config = dict(
    num_hidden_layers=20,
    n_experts=48,
    d_shared_expert=0,
    hidden_act='swiglu',
    router_score='softmax',
    normalize_top_k=True,
    routed_scale=1.0,
    balance_loss=0.000259,
    init_std_router=0.0069,
    vocab_size=9366,
    tie_word_embeddings=False,
    optimizer='muon_variant',
    beta1=0.95,
    max_seq_len=1024,
)
Below are experts of layer 13 (counted from 0) of a mixture-of-experts language model. Rows are named router (the router's row for the expert) and show model dimensions 0-255. Each number is 128 + 32 x the weight over its row's rms, rounded and kept within 0 to 255.
After each expert's rows: "gets" lists some tokens that make up at least twice as much of what it gets as of all text; "comes before" lists some tokens at least twice as common just after its tokens as in all text. This comes from a sample of Wikipedia text that the model never trained on. Tokens count by the router's weight.

# expert 35
router [119 143 163 114 179 174  86 106 177 135  66 163 114 123 133  97 133 120  98 160 151 135 166 135 171 102 180 129  44 104 135 125 174 132 168 115  83 187 136 137 106 142 135 165 144 171 147  84 116 124  64 144 163 155 168 151 122 152 160 146 107 185 144 139 176 129 110 154 112 147 177 158 117 159 120 147 139 113 135  55 136 153 122 100 186  91 107 162  73 133 113 114 137 161 122 140  76 103 113 165 165 138 115 110 137 158 116 154 178 137 100 132 148 150 176 194 142  70  61 186 144 138 120 104 151 128 180 106  67 132 126  96 121 149 151 106 142 101 131 104 151 137 161 132  98 139 121 162 123 118 195 149 107 151 169 149 163 176 163  89 123 151 129 127  87  94 105 155 154 116 166  98 126  83  70 134 153 139 155 116 104 155 121  83 174  90 171 223 136 157 137 152 143 137  54 111 167 119  68  79 123 203 110 129 107 160 120 142 108 194 106 146 140  54  63 159  73 114 181 173 104 163 160  64 107 150 114 129 104 126 173 118 135 169 161 161  89  87 134  99 136 110 157 139 139  98 114 100 157  74 149 102 113 156 139 138]
gets: "1", "2", "3", " late", " Species", " Clade"
comes before: "9", "0", "8", "5", "4", "7"

# expert 30
router [159 134 147 144 152 170  97 153 120 108 158 120 145 181  81 135  83 125 130  59 164 143  85 158 111 126  90 128 145 155  64 142 130 114  81 185 121 145 143  46 137 117  89 163 137 159  62 190 159 126 149 156 161 110 140  86 140 136  87 113  92  96  84 176 113 101 190  94 104 159 149 165 137 184  82 130 148 176 123  94 169 136 127  97 125 124 133  80 116 154  98 169 111 187 143 163 142 157 108 162 122  72 128 114 155 164 122  92 199 137 108  78 144 190  98 100 110 102 159 137 139  82 184 146 109 115  75 134 152 146 119 103 117 133 116 145 121  84 168 118 130  63 158 131 131  89 149  93 130 140  69 162  91  76  95 141 122 166 124 101 146 119 125 140 146 196 173 125 142  86 137 124 165 123  77 167  86 108 156 176 136 100  80 112  85 144 136 164 102 107 157 172 154 159 154 148 112 111 133 135 170 126 104 160  96 139 234 133  77 137 105 150 165  88 116 147  88 118 135 155 113 181  69 156  86 126 132 159 122 165 159 136 146 117 124 170 172  66 133 152 154 152 126 136 185 167  73  88 101 171 115 121  71 119 164 142]
gets: "ed", "ing", "ated", " up", " made", " used"
comes before: " to", " the", " in", " by", " a", " on"

# expert 11
router [120  94 125  94 121 100 106 137 197  97  57 136 160 146 151 175 117  89 180  85 118  67 137 140 142 166  85 140 166 154  93 127 138 136  87 109 155  90 151 164 168 238 128 123  65 152  76  86 105  84 102 108 147 106 165 121 110 117 137 122 146 129 124 122  64 140 140 161 119 167  85 137 178 118 126  53 169 150 201 155 139 151 133 132 138 141 101 158 167 116 122 127 131 124 146 131 162  63 142 158 128  98 153  55 113 113 153 127 135 116  45 188 151  98 119 137 175 134 127 117 173  88 162 140 153 162 188  99 155 136 158 120  65 156 132 125 155 125 137 109 104 183  90 163 162 121 106 121  82 161 107 150 147 109 130 112 111 164 161  96 148  80  99  99  96 144 149 147 168 111 160  81 140  98  88  91 105 139  99 155 155 160 108 119  97 136 205 132 162  62 129  86 114 122  88  74 192 146 112  80  72 122 102 151 156 122  82  99 148  99 118 166 135  99 132 145  64 115  81 153 124 149 113 150  56 110 118 145 129 118 156 142 117 147 174 113 110 106 117 137 131  80 149 155 101 158 156 169  88 100  87 173  74 115 149 162]
gets: "\n", "==", " ==", "===", " Preceded", " Country"
comes before: "|", "-", "\n", "==", "The", "==="

# expert 45
router [105  76 158 156 116 104 101 125 128 135 141 147 107 192 138 224 103 101 169  99 111 188  70 147 152 106  79 188  74 145 149 166 158 216 130 100 169 140 130 163 141 109 145 157  86 108 156  86 129 129  88 190 130  39 194 121 149 139 154 129 117 124 136 151 105 125 181  41 114 130 116 121  97 133 156 140 140 119 120 116 117  74 105 147  88 131 155 131  71 118 125  96 103 119 117 113 134 137 133 128 129  79 172 118 133 120 110 148 146 159 166 145 145 112 160 128 127 127 101 164  85 138 115  80  91 150 148  81 156 105 155  70 169 135 107 149 121 133  71 101  98 118 143 127 142 162 152 125 132 113 152 121 129 174 172 142 201 173 126 118 119 111 169 123 144  60 146  87 124  89 194 166 194 176 120 128 136 114  66 162 203  85 110 198 185 131 118 112  85 106  91 153  90 184 138 112 107 144 188 136 136 120 164 141 179 175 168 141 157 143  61 136 100 101 164 124  89 119  79 111 119 158 158 102 122 105 124 124 103 101 194 108 138 109 150 100 109 115 135  88 144  93  90 163 157 125 130 176 129 146  90 124 128 162 145 176]
gets: ":", " (", " |", "\n", "°", " -"
comes before: " ", "-", "\n", "|", "N", " The"

# expert 22
router [164 113  78 174 136 164 127 120 129 128 104  83 124 152 102 113 146 128 147 141  86 162 170 148 125  93 139 135 113 113  83 121 103 127 132  96 123 123 125 174 169 138 126 171 165  99  96 224 115 137 155 193 111 138 136 158 157  90 107  86 143 197 167 139 183 167  98 135  94 145 149 212 123 102 133 116 149  83 144 115 136 168 134 142 148 149 135  87 137  66 139 136 112 102  99  89  68 180  93 144 160 116 134 106 118 123 150  98  87 160 151 119 136 122 100 139  81  41 115 138 105 135 109 146 167 148 138  75 144 133 143  94 150 152 126 123 174 139 146 136 119 123  79  84 130 142  95 104 100 150  88 116 126 169 124 108 158  80 111  89 149 109 129  27 127 134 139 131 141 107 193 119 125  87 117 159 117 164   0  83 155 112 104 122 124 137 167  71 145 191 117 132 108 159 108 154 144  75 137 160 147 206  62 103 157 131 103  97 127 136 120  22 120 135 109 132 153 121 158 101 164  86 158 110 144 102 127 189 116 133 128  79  78 116 166 119 142 121 141 149 183 116  89 200 181 130  82 123 159 148 120  82 136 156 122 119]
gets: "0", "2", " ", "9", "1", "–"
comes before: "0", "1", "2", "3", "4", "5"

# expert 15
router [133  83 112 153 151  71 193 167 161 111  58 174 149 112 129 123  75 179 104 101 116 155 128 111  83 120 121 185 149  68 119 162 158  92 126 125 103 115 116 100 186  76  74 101 101 164 162 182 114 102 147  94  75 182 118 120 157 108 183 105 103 165 142 176  72 141  99 154 164 159 142 179 105  80 115 150 158 160 135 125 126 125  86 150 159 125 108 147 152 134 175 170  93  82 114 192 185 133 116 138 145 162 137 125 132 134 130 133  59 183 148  95 112 143 144 121 146 128 131 106  83 115 156 125 117 147 154  96 129  60 119 181  54  81 143 166 127 147 124  95 126  87 106 153 147 107 109 120 127 173 118 149 114 181  98 115 105  92  83 125  72 115 131 133  92  96  96 140  96 130 175 142 166 175  87 154 152 155  98 149 104  80 118 118 122 117  88 162 118 138 130 208 167 156  69 150 144 120 114  68  70 157  79 136 137 128 125 103 124 160 130 112  92  76  82 165 164 159 109 148 171 153 127 147 133 159 126  96  75 137 152 100  94 118 219 142  73 132 119 141  95 130 146 154 132 127  68  98  76  55 133 124 145 121 110 155]
gets: " by", " as", " on", " –", " with", " ="
comes before: ":", " the", " a", " by", " an", " information"

# expert 0
router [124 166 156 168 129 153 135 123 105 104 102 149 127 128 175 126 166 111  95 169 118 134  90 171 132 137 141  89  79 157 162 112  70 129 118 114  50 154 168 128 129 117 170 183 154 142 156  66 105 112 103 112 149 157 140 131 166 121 118  84 162  97 161 127 144 140 106 183 157 100 139 157 119 103 115 169 138 137  88 174  76 105 101 129 148 130 119 171  96 163  71  47 144 157 211 120  64 186  74 166  93 148 149  84 118 168  99  84 161 125 131 143 121 150 144  89 139 187 202 136  95  46 162 176 119 107 121 208 121 154 135 120  99  88  74  80 125 150 101 153 112 148 127 194 112 149 114 134  88 127  95 125  88 156 147 110 213  92 130  96 135 155 170 123 143  79 124  98 130 114 153 133 107  51 122 169 113 134 129 107 216 165  96 117  99  70 180 103 114  94 138 103 118 114 139 136 138 147 133  94 101 138 134 151 146 151 167  67  87 123 116 104 131 130 145 113 141  98 118 137 109 173 141 105 130 112  89  95 131 213 124 145  94 122 147 190 113 120 123 173 153 198 141  89 136 140  98  77 107 145 123 122 139 114  96 142]
gets: "2", "4", "3", "5", "6", "8"
comes before: " |", ".", "0", "–", "5", ";"

# expert 21
router [105 181  89 150 165 133 103  85  81 103 114 103  53 103  84 124 100 138  77  85 141 168  82 159 177  83 130 111 150 200 177 143 114 155 178  89 197 173 150 137  75 118 119 124 133  88 107 107 107  73 152 115  38 150 155 118 103 143  71 179 191  87  88 132 140  93 124 141 132  92 143 154 115 117 176 142  88 145  98 157 144 102 150 117 173 108 137 104  94 122 179 141 135 136  96 145 149 112 126 164 147 160 134 122 156 121 148 119 151 120 119 180 101 116 123 108 139 173  60 191 146  73 183 173 163 133 113 115 132 129 155 149 110 192 107  84 128 130 111 107 106 119 167 169 112 103 158 121 157 122 160  87 111 161 113  88 129  91 107 129 125 103 166 125  73 146 146  79 174 142 119 134 120  90  99 139 164 100  80  86 146 134 186 137  97 143 172 122 114 165 173 201 135 126  72 120 108 134 107 181 139 119 100 148 167 133  94 111 162 117 133 107 145 163 155 141 143  69 111 126 120 108  66  95  98 137  99  84 165 142 136 125 191  81 111 129 188  97  77 111 125 142 145  77  80 195 126 142 125 199  89 117 129 117 182 112]
gets: ",", ";", "),", "\",", "',", ");"
comes before: " ", " and", " which", " but", " he", " who"

# expert 7
router [164 132 112 164 108  71 199 142 159 144 144 111 187 128 122 150 100 143 149 126 129 109 139 140 135 130 128 114 157 116 100 160 125  88 139  83 161 110 125 159 105  96 141 159 130  73 134 124 140 140 119 142 117 160 113  76 132 158 164  76 118 137 156  98 114 135 109 139 198 159 149  50 104 132  96 120  92 116 110 167 179  68 145  61  38 142 157 122 156 120  98 107 132 111 145 145 159 123 144  85 186  87 100 126 112 183 133 155 108 136 137 131 113 124 160  76 125 109 162 133 139  78 140 122 189 143 141 145 137 159 146 161 158 150 161 139 164 131 101 118 122 154 167 118  80  81 127 183 106  84 188 126 113  96  54 119 140 116 152 135 145 125 162 122 172 154 142 138 137 124  93 103 210 137 120 108  88 106 171 155  88 148 186 116 111 137  59 141 151 154 109 192  88 147  57 131 128  93 182 103 141 133 170  74 167 151 121  74  70 112 125 144  89  98 131  93 122  75 137 135 133 170  92 179 155 147 110 155 226  82 154 148  96  87 168  43 144 160 125 172 134 152 118  56 104 133  92 130 121 105 121 187 123  83  93 139]
gets: ")", "\"", "%", "}", " km", " —"
comes before: " |", "\n", " (", " is", " was", " /"

# expert 10
router [ 95 159 133 124 108 147 111  77 169 107 138 191 204  81 176  82  83  90 122 184 149 159 127 182 170 156  72 124 124 120  92 145 115 132 157 108 115 199 132 110 140 120 170 167 137  94 153  51 129 137  73 118 166 118 131 145 141  95  97  95 105 143 119  93 127  89 112 116 177 165 127 154 120 170 189  98 106  85 124 149  72 158  97 160 152 153 167 126 105 115 131 169 169 112 137 170 110 138 107 119 122  67 156  89 105 104 161 191 140 151 133 119 120  95 158  90 169 118 119 152 138  66  98 110 133 149 142 106 160 102 161 202 145 114 152 147 152 133 134 111  83 171 107  98 103 127  89 119 150 172 141 108 174 126  98 123 120 164 131 167 115 104 135 122 108 202 147 102  86  75 138  90 152 100 177  85 135 119 136 135 192 121 112  83 113  77  71  84  80 152 110 153 102 132  81  87 192 103 101 111 170 150 117 138 147 123 158  82 111 103 135  87 148 147 135 156 155 106  79 102 119 122  56  95 113 105  98 202 102  79 113 174 175 130 109 156 129 134  94 181 112  65 147 167 170 155 111 123 168  88 182 147 130 113 114  83]
gets: " ", " −", " $"
comes before: "1", "2", "3", "4", " |", "5"

# expert 5
router [177  93 166 140 154 143 189 172 173 142 156 168 115 154  97 153 111  76 103 112  50 162  69 144 123 201 109 129 162 107 104 139 139 146 149 126 119 120 114 134 120 130 149  78  71 117 114 152 128  97 148 126  85 140 128 105  96 149 105 161 143  98 116  95 145  82  95 137 148 109  77  82 104 161 118 111 109 129 193 120 137  94  80 121  74 165 156 107 137 128 159  82 100 159 144 111 162 148 113 123 158 155 111  77 120 155 112 143 132  94  89 141 119 131 152  97 148 156 145 130 146 104 193 117 160  79  91 100 133 104  80 172 113 112 115 142 180 103 141 184 121 120 123 151 102 136  89 145 149 101 135 135 175 109  80 103 134  67 123 110 149 148 132 143  94  92 115 102 137 115 160 117 107  82 128 216  83 139 127 101 148 127 153 106  71 101 144  93 131 173 135  49  95  82 140 136  93 116 130  79 119 133  40 113 152 113  98 209  98  78  84 104  93  84 139  89  72 109 167 156 112  53 149 183 107  87 211 171 174 185  84 101 155 147 131 177 140 139  93 125 128 172 138 140 178 105 149 156 133  74 141 100 125  94 177 125]
gets: "0", "5", "6", "8", "7", "4"
comes before: " |", ",", ")", "–", ".", "°"

# expert 44
router [152 152 145 155 103 160  95 123 125 103  94 107 139 186 124 154 103  92 167 117  22 123 101 132 148 122 113 140  96  99 200 115  85 114 133  56 148  76 115  68 174 127 143 148  76 100  87 174 193 108 146 150 150  82  99 133 164 176 116 183 123 169  53 153 125  98 120 161 133 126 123 162  97  82  79 153 112  89  64 138 128 105 157 146 107 127  49 151  98 140 194 125  97 101  74 122  95 126 171  99 104 126 129 156 228 115 113 162 153 112 111 139 173 123 167 105 136 139 157 122 155  88 180 139 142 122 102 183 132 136 109  73 153 149 146 104 126 124 134 174 104 132 139 104 132 143 139  75 119 105 135 124 194 119 145 181 144 160 140 113 129 109 133 188 114  80 138 119 123 153 105 203 123 146 115  93 133  80  88 101 116 158  80  63 117 152 125 125 134 148 184  90 163  77 146 136 135 138 178 146 149  96 140 106 106 164 128 191 152 184 112 116 137 111 126 140  91  78 155  88  60 125 139 158 145 146 112 114 134 130 165 143 138 122 123 133 161 104 161 132  77 131 155 146 158 107 190  89  90 100 163 136 196 137 105 163]
gets: " that", ".", ",", " which", " when", " where"
comes before: " the", " he", " it", " she", " they", " The"

# expert 1
router [125 129 137 134 178  96  94 165 101 167 137 167 128 123 168 113 122 129 160  62 117 186 162 144 155  75 130  92 117 106 173 125 169 121 117 124 130  91  92 116 120 145 141  84 167 127 148 120 104  93 171 101 139 160 118 145 116 103  92 184  90 120 195  88 100 139 140 101  98 132  50 206 138  92 167 127 141  92 123 153 121 129 111  69 132 159 174 113 166 153  61  97 129 165 186 130 141 109 152  72 198 101 105 128 176 153 161 125 139 169 112 155 118 153  49 107 140 138 168 130  82  72  87 131 146  97  89 133  98 148 134 148 164  76 127  73 114 173 175 123 114  95 147 140 137 149 137 166  97 109 131 117 152 155 118 153 152 126 122 153 126 176 119  90 141 159 116 138 104 163 131 184 137 114 113 171 115  76 124 197 110 166 128 176 124 149 157 108  41 139 114 143 151 159 160 154  93 143 137  92 137  85 104 127  74 125 114  81 156 171 206  73  98  56 145  95 135 135  53 128 159 124 119 132 145  87 114 125 113 151 141 104 139 131  90 120 142  78 178 189 110 143 175 190 183 165  96 161  65 129 126 123 129 144  86 129]
gets: " in", " to", " for", " on", " at", " In"
comes before: " the", " ", " a", " his", " be", " their"

# expert 26
router [124 145 115 129 109 131 144 129 119 135  94 155  54 131 167 143 141 111 153 127  91 135 121 116 148 109 118  70  91 165 107 122 110 125  35 172 155  94 100  80 134 109 167  78 124 138 178 177 116  87 125 141 109 118 104 139  95  61 112 151 132 166 138 101 126 184 133  75 134  54 104 166 158 104 128 167 133 137 194  87 145 115 126 147 115  74 119 152  81 168 150  70  89 117 161 129 127 102 111  81 140 106 180 150  98 100 150 129 120 130 132 160 158  79 137 126 123 145 144  37 106 147 104 148 169 129 158 135  97 125  45 117 171 163 139 119 182  76 142 118  77 139 106 128  58  88 198 124 132 145 101 116 127 107 133 142 167 152 130 143 110 114 131 103 108 113  78 129 101  87  73 172  98 164 122  90 119 141 140 156 166 100 135 126 115 173 108 154 179  89 124 103 130 119  64 119  69  71 124 184  93 135 147  86 137 158 169 144 109 111 101 108 128 125 137 133 106 175  93 165 121 170 136 120  93 102 122 164  80  93 104  75 120 128  94  89 139 178 208 176 183 121 103 131  89  57 154 144  87 116 154  67 147  61  95 148]
gets: "|", " |", "-", ":", " -", "="
comes before: " ", " \"", " L", " B", " -", " Win"

# expert 16
router [128 183 141 141 145 176 121 102 108  73 165 148 200 184  68 140  84 146 129 159 122  47 173 117 118 134 141 140 153 122 145 158 150 155 145 160 127  92 154 137 114 176 124 164  88 155 155 143 137 109 147 171 110 106 133  80 143 134 195 136 145 104 169 151 132 122  78 129  84 143 171  85  74  93 147 159 167  83 171 146 137 144 144  55 117  94 170  90 107 148 126 109 114 103 141 124 131  59 158 118 132 178 132 110 118 185 145 169 147 144  93 106 129 138  80 110 153 109  80  98 175 116 192 140 126 168 148 111 151 161 124 119 163 204 101 149  97  95 121 175 136 141 119 115 165  92 109 153 111 147 126 104 125 133 120 151 149 124 161  99 170 103 162 142 161 144 142  47 118 185 143  71  79 139 149 190 188 147 127 148 143 133  84 150 115 151 129 117 115 218 156 133  57  92 123 117 120 148 190 170  85 108 150 108 149 120 141 112  75  78 128 149 113 144 172 171 140  77 145 171  94 136 128 104 198 144 159  95 197 138 112 118  86 152 111 155 138  93 133 120 125  65  84 125 167 123 137 119 132 109 105  73 116  81  86 183]
gets: "s", "ers", "es", "ations", "ions", "ies"
comes before: ".", " of", ",", " and", " in", " were"

# expert 37
router [111  81 163 162  58 106 123 123 129 109 164 120 108 127 115 177 133 132 146 125 121 126  96  58  64 108  83 144  88 141 135 173 108 153 129 191  64 126 133  87 171  77  55 121  97 104  72 114 135 101 152 106 154 131  87 121 160  70 132  84  82 148 152 144 152 169 107 153 107 123 166 134  82 105 125 107  99 136  84 187 146 178 153 144 125 145  73 197 139 105 114 112 107 112 123 119 105 140 107 155  99 161 116  93 111 201 127 193 120 174 134 122 166  84  66 123 144 150 183 119  87  63 143 148 145 159 204 104 157 134 106 140  80 131 138 166  78 117  57 132 100 114 128 141 159 110 130 157 181 110 185  99 129 149 109 138 102 101 112 152 153 125 124 159 193 137 129 128  95 123  94 117 174 131 174 107 137 149  80  76  94  84  83  92  99  84 101 114 134 126 124 149 153  94 155 167 128 101 109 137 158 187 116 139 110 104 116 129 105  77 110 152  74 163 151  97 120 145  98 164 119 135 218 131 112 181 104  98 112  81  95 181 122 147 150 134  92 172 176  97 115  99 165 140  84 124 102  93 125  99  68 124 155 119  86  99]
gets: "–", "0", " —", " ·", " +", " –"
comes before: " |", "|", ";", "3", "4", " JPL"

# expert 8
router [ 97 169 157  90 141 132  86 115 163 109 104 158 203 139 154 127 123 113 130 158 126 164 143 151  75  94 107 137 119  70 147 155 110 133 139  86  78 155 123 148 128 114 151 126 136 127 141 125  75 106 172 138  77  99  79  66 102 151 175 103 147 138  76 128 127 210 125 150 161 108 135  87 115 132 107 142 117  86 131 183 118  90 180 151 187  96 131 111 132 124 107 102 131 102 113  99  92 154 108 116  79 163  96 171 134 178 200 148 119 123  92 125 115 143 124 162 101 136 165 142 149 114 173 183 152 135 148 131 147 136 129 141 153  96  82 185 119  81 145 121  73 149 149 138 106 129 100  39  87 117  59 145 150 100 150 158  72 109 128 176 130 103 152 169 101 123  65 112 135  92 167 137 102  95  83 115 137 100  59 113  91  48 128  99 118 125 168 161 132 152 132 121 169  66  77 108 131  47 108 110 188 185 121 117 130  96 166 149  92  79 188 132 139  63 192  91 106  95  98 144 149  99 120 117 146  81 102 138 182 125 145 154 132 105 193 133  96 129  87  84  94 154 174 101 134 114 162 108 145 122  99 143 150 132  88 171]
gets: "0", "3", "5", "4", "6", "2"
comes before: " |", "0", "5", "–", "6", "7"

# expert 13
router [143 108 119 129 163 131  87 162  94 125 186 169 123 112  99 100 116 160 100 129 128  69 108  91 150 122 164 119  97 116 152 106 169 102 149  93 102 186 141 181  81  97 192 102 164 108 135 136 112 119 103 139 139 147 104 165 121 115 167 166 115 148 113 108 118 174 110  92 104 100 130 150 145 133 110  83 141 166 112 154 152 124  56 184 128 105 125 116 114 156 130 167 137 151 137 116 159 146 116 202 149 131 157 138  96  96 101 117 176  82  72 106 156 158 108 136 170 124  90 158 168  69  73 143  80 129 130 112 120 187 175 161 122 124 139 156  85 176  88  66 123 151  64 135 171 120  81  81 154 150 173  95 190 129 155 146 119 110 138 122  64 143 194 110 101 140 155 143  82 154 187  91 160 143 137  92 118 105 154  97 133 125  95 152  76 109 133 191 110 145  70 137  58 197 169 117  99 106 140 108 166 135 135 126  97 129  84 131 134 111 182  99 132 158 143  94 131 158 148 121  94 147 151  99 192 106 106  61 106 123 147 161  98 117 162  92 172 166  82 194 147 203 119 172 117 130 139 171  80 122 108  58 109 168 163 161]
gets: "-", " (", "–", "/", " \"", "==="
comes before: "1", "2", "S", "M", "P", " •"

# expert 17
router [146 100 129 121 111 118  97 100 102 149 139 145 156  90 146 126 111 116 151  74 118 222 123 139 145 198 129 135 163 160 182 127 120 119 136 155 160 138  87 109  99 155 174  57 127 135 108 134 153 142  88 126 127 112 142 140 159  95 175 149  91 121 146 147 136 159  81 165 122 118 118 148 162 158  77 161 132  64 113 156  77 120 149 132 118 172 120 148  90 142 120 161 108 124  98 133 104  97 178 158 101 157 122 126  87 190 175 134 139 110 105 141 133 224  94 113  93  86  46 151 186 101  68 110 151  80 152 108 173 104 144 132 129 137 132 159 137 132 172 138 109 102 110 155 150 136 160  78 163 142  81 103 153 177 109 168  89  98 126 105 143  99  68 127 141 119 176  66 109 112 167 158  83 119  92 106 163 222 214 148  95 142 125 137 155 152  61 135 130 140 135 175 156 129 178 118 113  89 134 141 126 136  78 135 146 188 113 146 163 202  97  96 159 121 130 111 107 116 175 150  60 137 144 176  87 149 145 179  99  80 165 110 103 153 118 125 106  94 105 150 104 159 117 170 150 108 182 151  53 134 135 135 123 146 185 124]
gets: " of", " in", " from", " with", " by", " at"
comes before: " the", " a", " his", " its", " their", " her"

# expert 12
router [122 134 113 146 172 148 160 153 192 121 158 138 123 114 140 109 162 118 121 117  93 129 161  96 155  89 162 102  87 117 144 136 120  79 108 135 123 122 146 146  47 121 130 109 125 119 120 135 118  95 150 155 108 129  56  75  79 147 175 125 144 144  73  80 140 151 187 136 103 126 128 193 160 164 157 151 102 101 146 132  85 125  90 151 117 111 168  30 122 136 121 112 195 109  48 104 107 170 159 105 161  74 100 164 108 145 143  87 126 203  75 164 141 101 125 122 114 145 144 104  95 122 189 140 132  95  77 124 152 133 143 144 176  92 203 148  84 100 134 100  84  98 167 120 147 161  98 116 106 140  92 181 153 102 182 165 152 125 162 137 161 106 129 142 100 169 153 197 169 141 147  96 115 102 180 138 124 167 143 149  99 143  93 170 142 110 105 136 145 147 112 138 192  92 159 181 159 102 142 179 137 183 208  98 142 180  85 131 127 121 162 134 129 122  90 183 153 177 152  78 151  51 144 108  92 133 173 123 124 200  88 107  95 124 190 149 173 135  93 160 139 166 161 123 134 147 160 129 145 150 130 103 101 151 115 124]
gets: "9", "0", "1", "8", "2", "7"
comes before: "9", "0", "8", "7", "6", "5"

# expert 2
router [148 129 145  66 175 152 105 121 136  95 124 141 141  77 184  77 146 155 131 145 175 116 120 130 123 154 153 119 130 117 109 162 141 119 116 135  41  74 200 162  96 114 155 176 136 109 133 178 131 127 147 188 147 149  84  92 165 104 105 126 108  95 122 113 121  65 166 152 154 117 142 118 132 163 105 108 119 138 154 180 122 153 103 132  92 160 166  70 120 113 211 125  91 138 122 198  76 152 152 150 134 116 144  95 114  90 131 127 141 210  78 192 111 132 117 163 127 170  53  96 112 153 157 145 113 182 149 130 145  73 158 156 113 179 175  65 100 113 104 138 100 136 122 116 143 149 133 190 154  89 132 159 126  95  85  97 155 203 107 101 139 128 123 129 108 132 160 140 129  95 119 135  58 141 155 162 134 112 155 191 126 171 108  84  73 150 108 174 135 135 102 107 137 126  71 146 127 116 101 104 173 116 161 147  95 135 144 125 144  92 155 179 143  93 127 134 112 190 143  96 162 106 191 110 104 119 134 128 204 144 166  98 144 232  76 116 147 137 125  94  58 121  72 114 111 127 129 131 111 106 106 175 158  83 111 142]
gets: "o", "e", " September", "9", " October", " June"
comes before: ",", " ", ".", "'", " and", " City"

# expert 14
router [ 93 144 153 130 109  90 130  66 146 135 125 191 124 121 101  79 154 122 111  64 153 132 106 116 168 150 104 182  70 192  77 146  81 128 127 145 175 153 140  75 134 105 158  78 121 163 165  91 136 142 123 161 148 161 102 179  84  92 144 117 154  70  88 129  95 104  99 144 120 151  95 132 113 204 168 130  87 124 195 145 128 145 144 110 156 127 141 110  87 153 143 116  93  79 166 115 159 138 106 131 124 182 119 109 112 140 105 126 111 142 199 151  99 129 125 138 172 125 170 176  86 174 160 158  57  30 105 124 135 102 158 168 161  82 117 150 150 120 144 113 103 116 152 130 194 143 158 100  93 111 123 130  85 102 120 141 118 130  90  71  75 103 144  93 153 116  50  98 116 124 103 114 162  73 130  77 176 167 160 131 145 102 102  94 131 145 157 119 176 185 102 131 119 126 114  98  77 192 106 141  71 130 185 143  87 100  96 123 161  84 137 149 187  78 143  88 141  81 134 110 113 135  97 129 192 160 126 151 116  82 179 189 108 198 137  98 124 144 105 132 121 130 160 148 117 118  72  91 131 138 152 147 128 148 139 111]
gets: " |", ";", " —;", " /", "|---|---|---|---|---|---|", "|---|---|---|---|"
comes before: " ", "\n", " —", " −", " +", " MPC"

# expert 33
router [102 126 109 101 144 144  75 172 110 136 105 145 193 112 124 164  54 191 146  62  75  90 171 102  98 168 136 115 180 141 131 180 138 108 144 142 163 193 177 141 117  75  97 137 145 140 176  71 178 147 173 173 169  78 115  95 110 142 138 101 149 147 119 160 133 110  96 134  84 142 147 103 112 130 100 171 114  73 123 107 136  79 147 128 102 113 123 118 185  87  83 176 129 188 159 132 129 149 159 169 194 101 118 168 121  77  92 134 124  97 178 138 161 116 167 130  87 132  97 165 140 111 170  87 157  58  87 129 120 180 148 136 164 186 123  99 137 167 119 170 123  91 147 177 121 151 131 145 122 125 120 110 103 126  93  95 150 166 148 162 190 116 159 124 119  83 120 116  77 124 171 115  67  86 169 141 130  98 161  94 151 172 166 131 152  66  82  90 129 178 156  73 183 108  95  87 121 145 130 102  81 118 146 121 114 127 120 160 140 114 173 136 116 150 171 191 124 130 151 103  84 165 131  92 172 118 114 139  96 162 135 101  60 150 139  86 143 129 159 137 108  78 153 168 136  85 151 172  89 120 140 181 170 130 142 138]
gets: ".", "\n", ")", "==", ").", " =="
comes before: "\n", " The", " He", " In", " It", " This"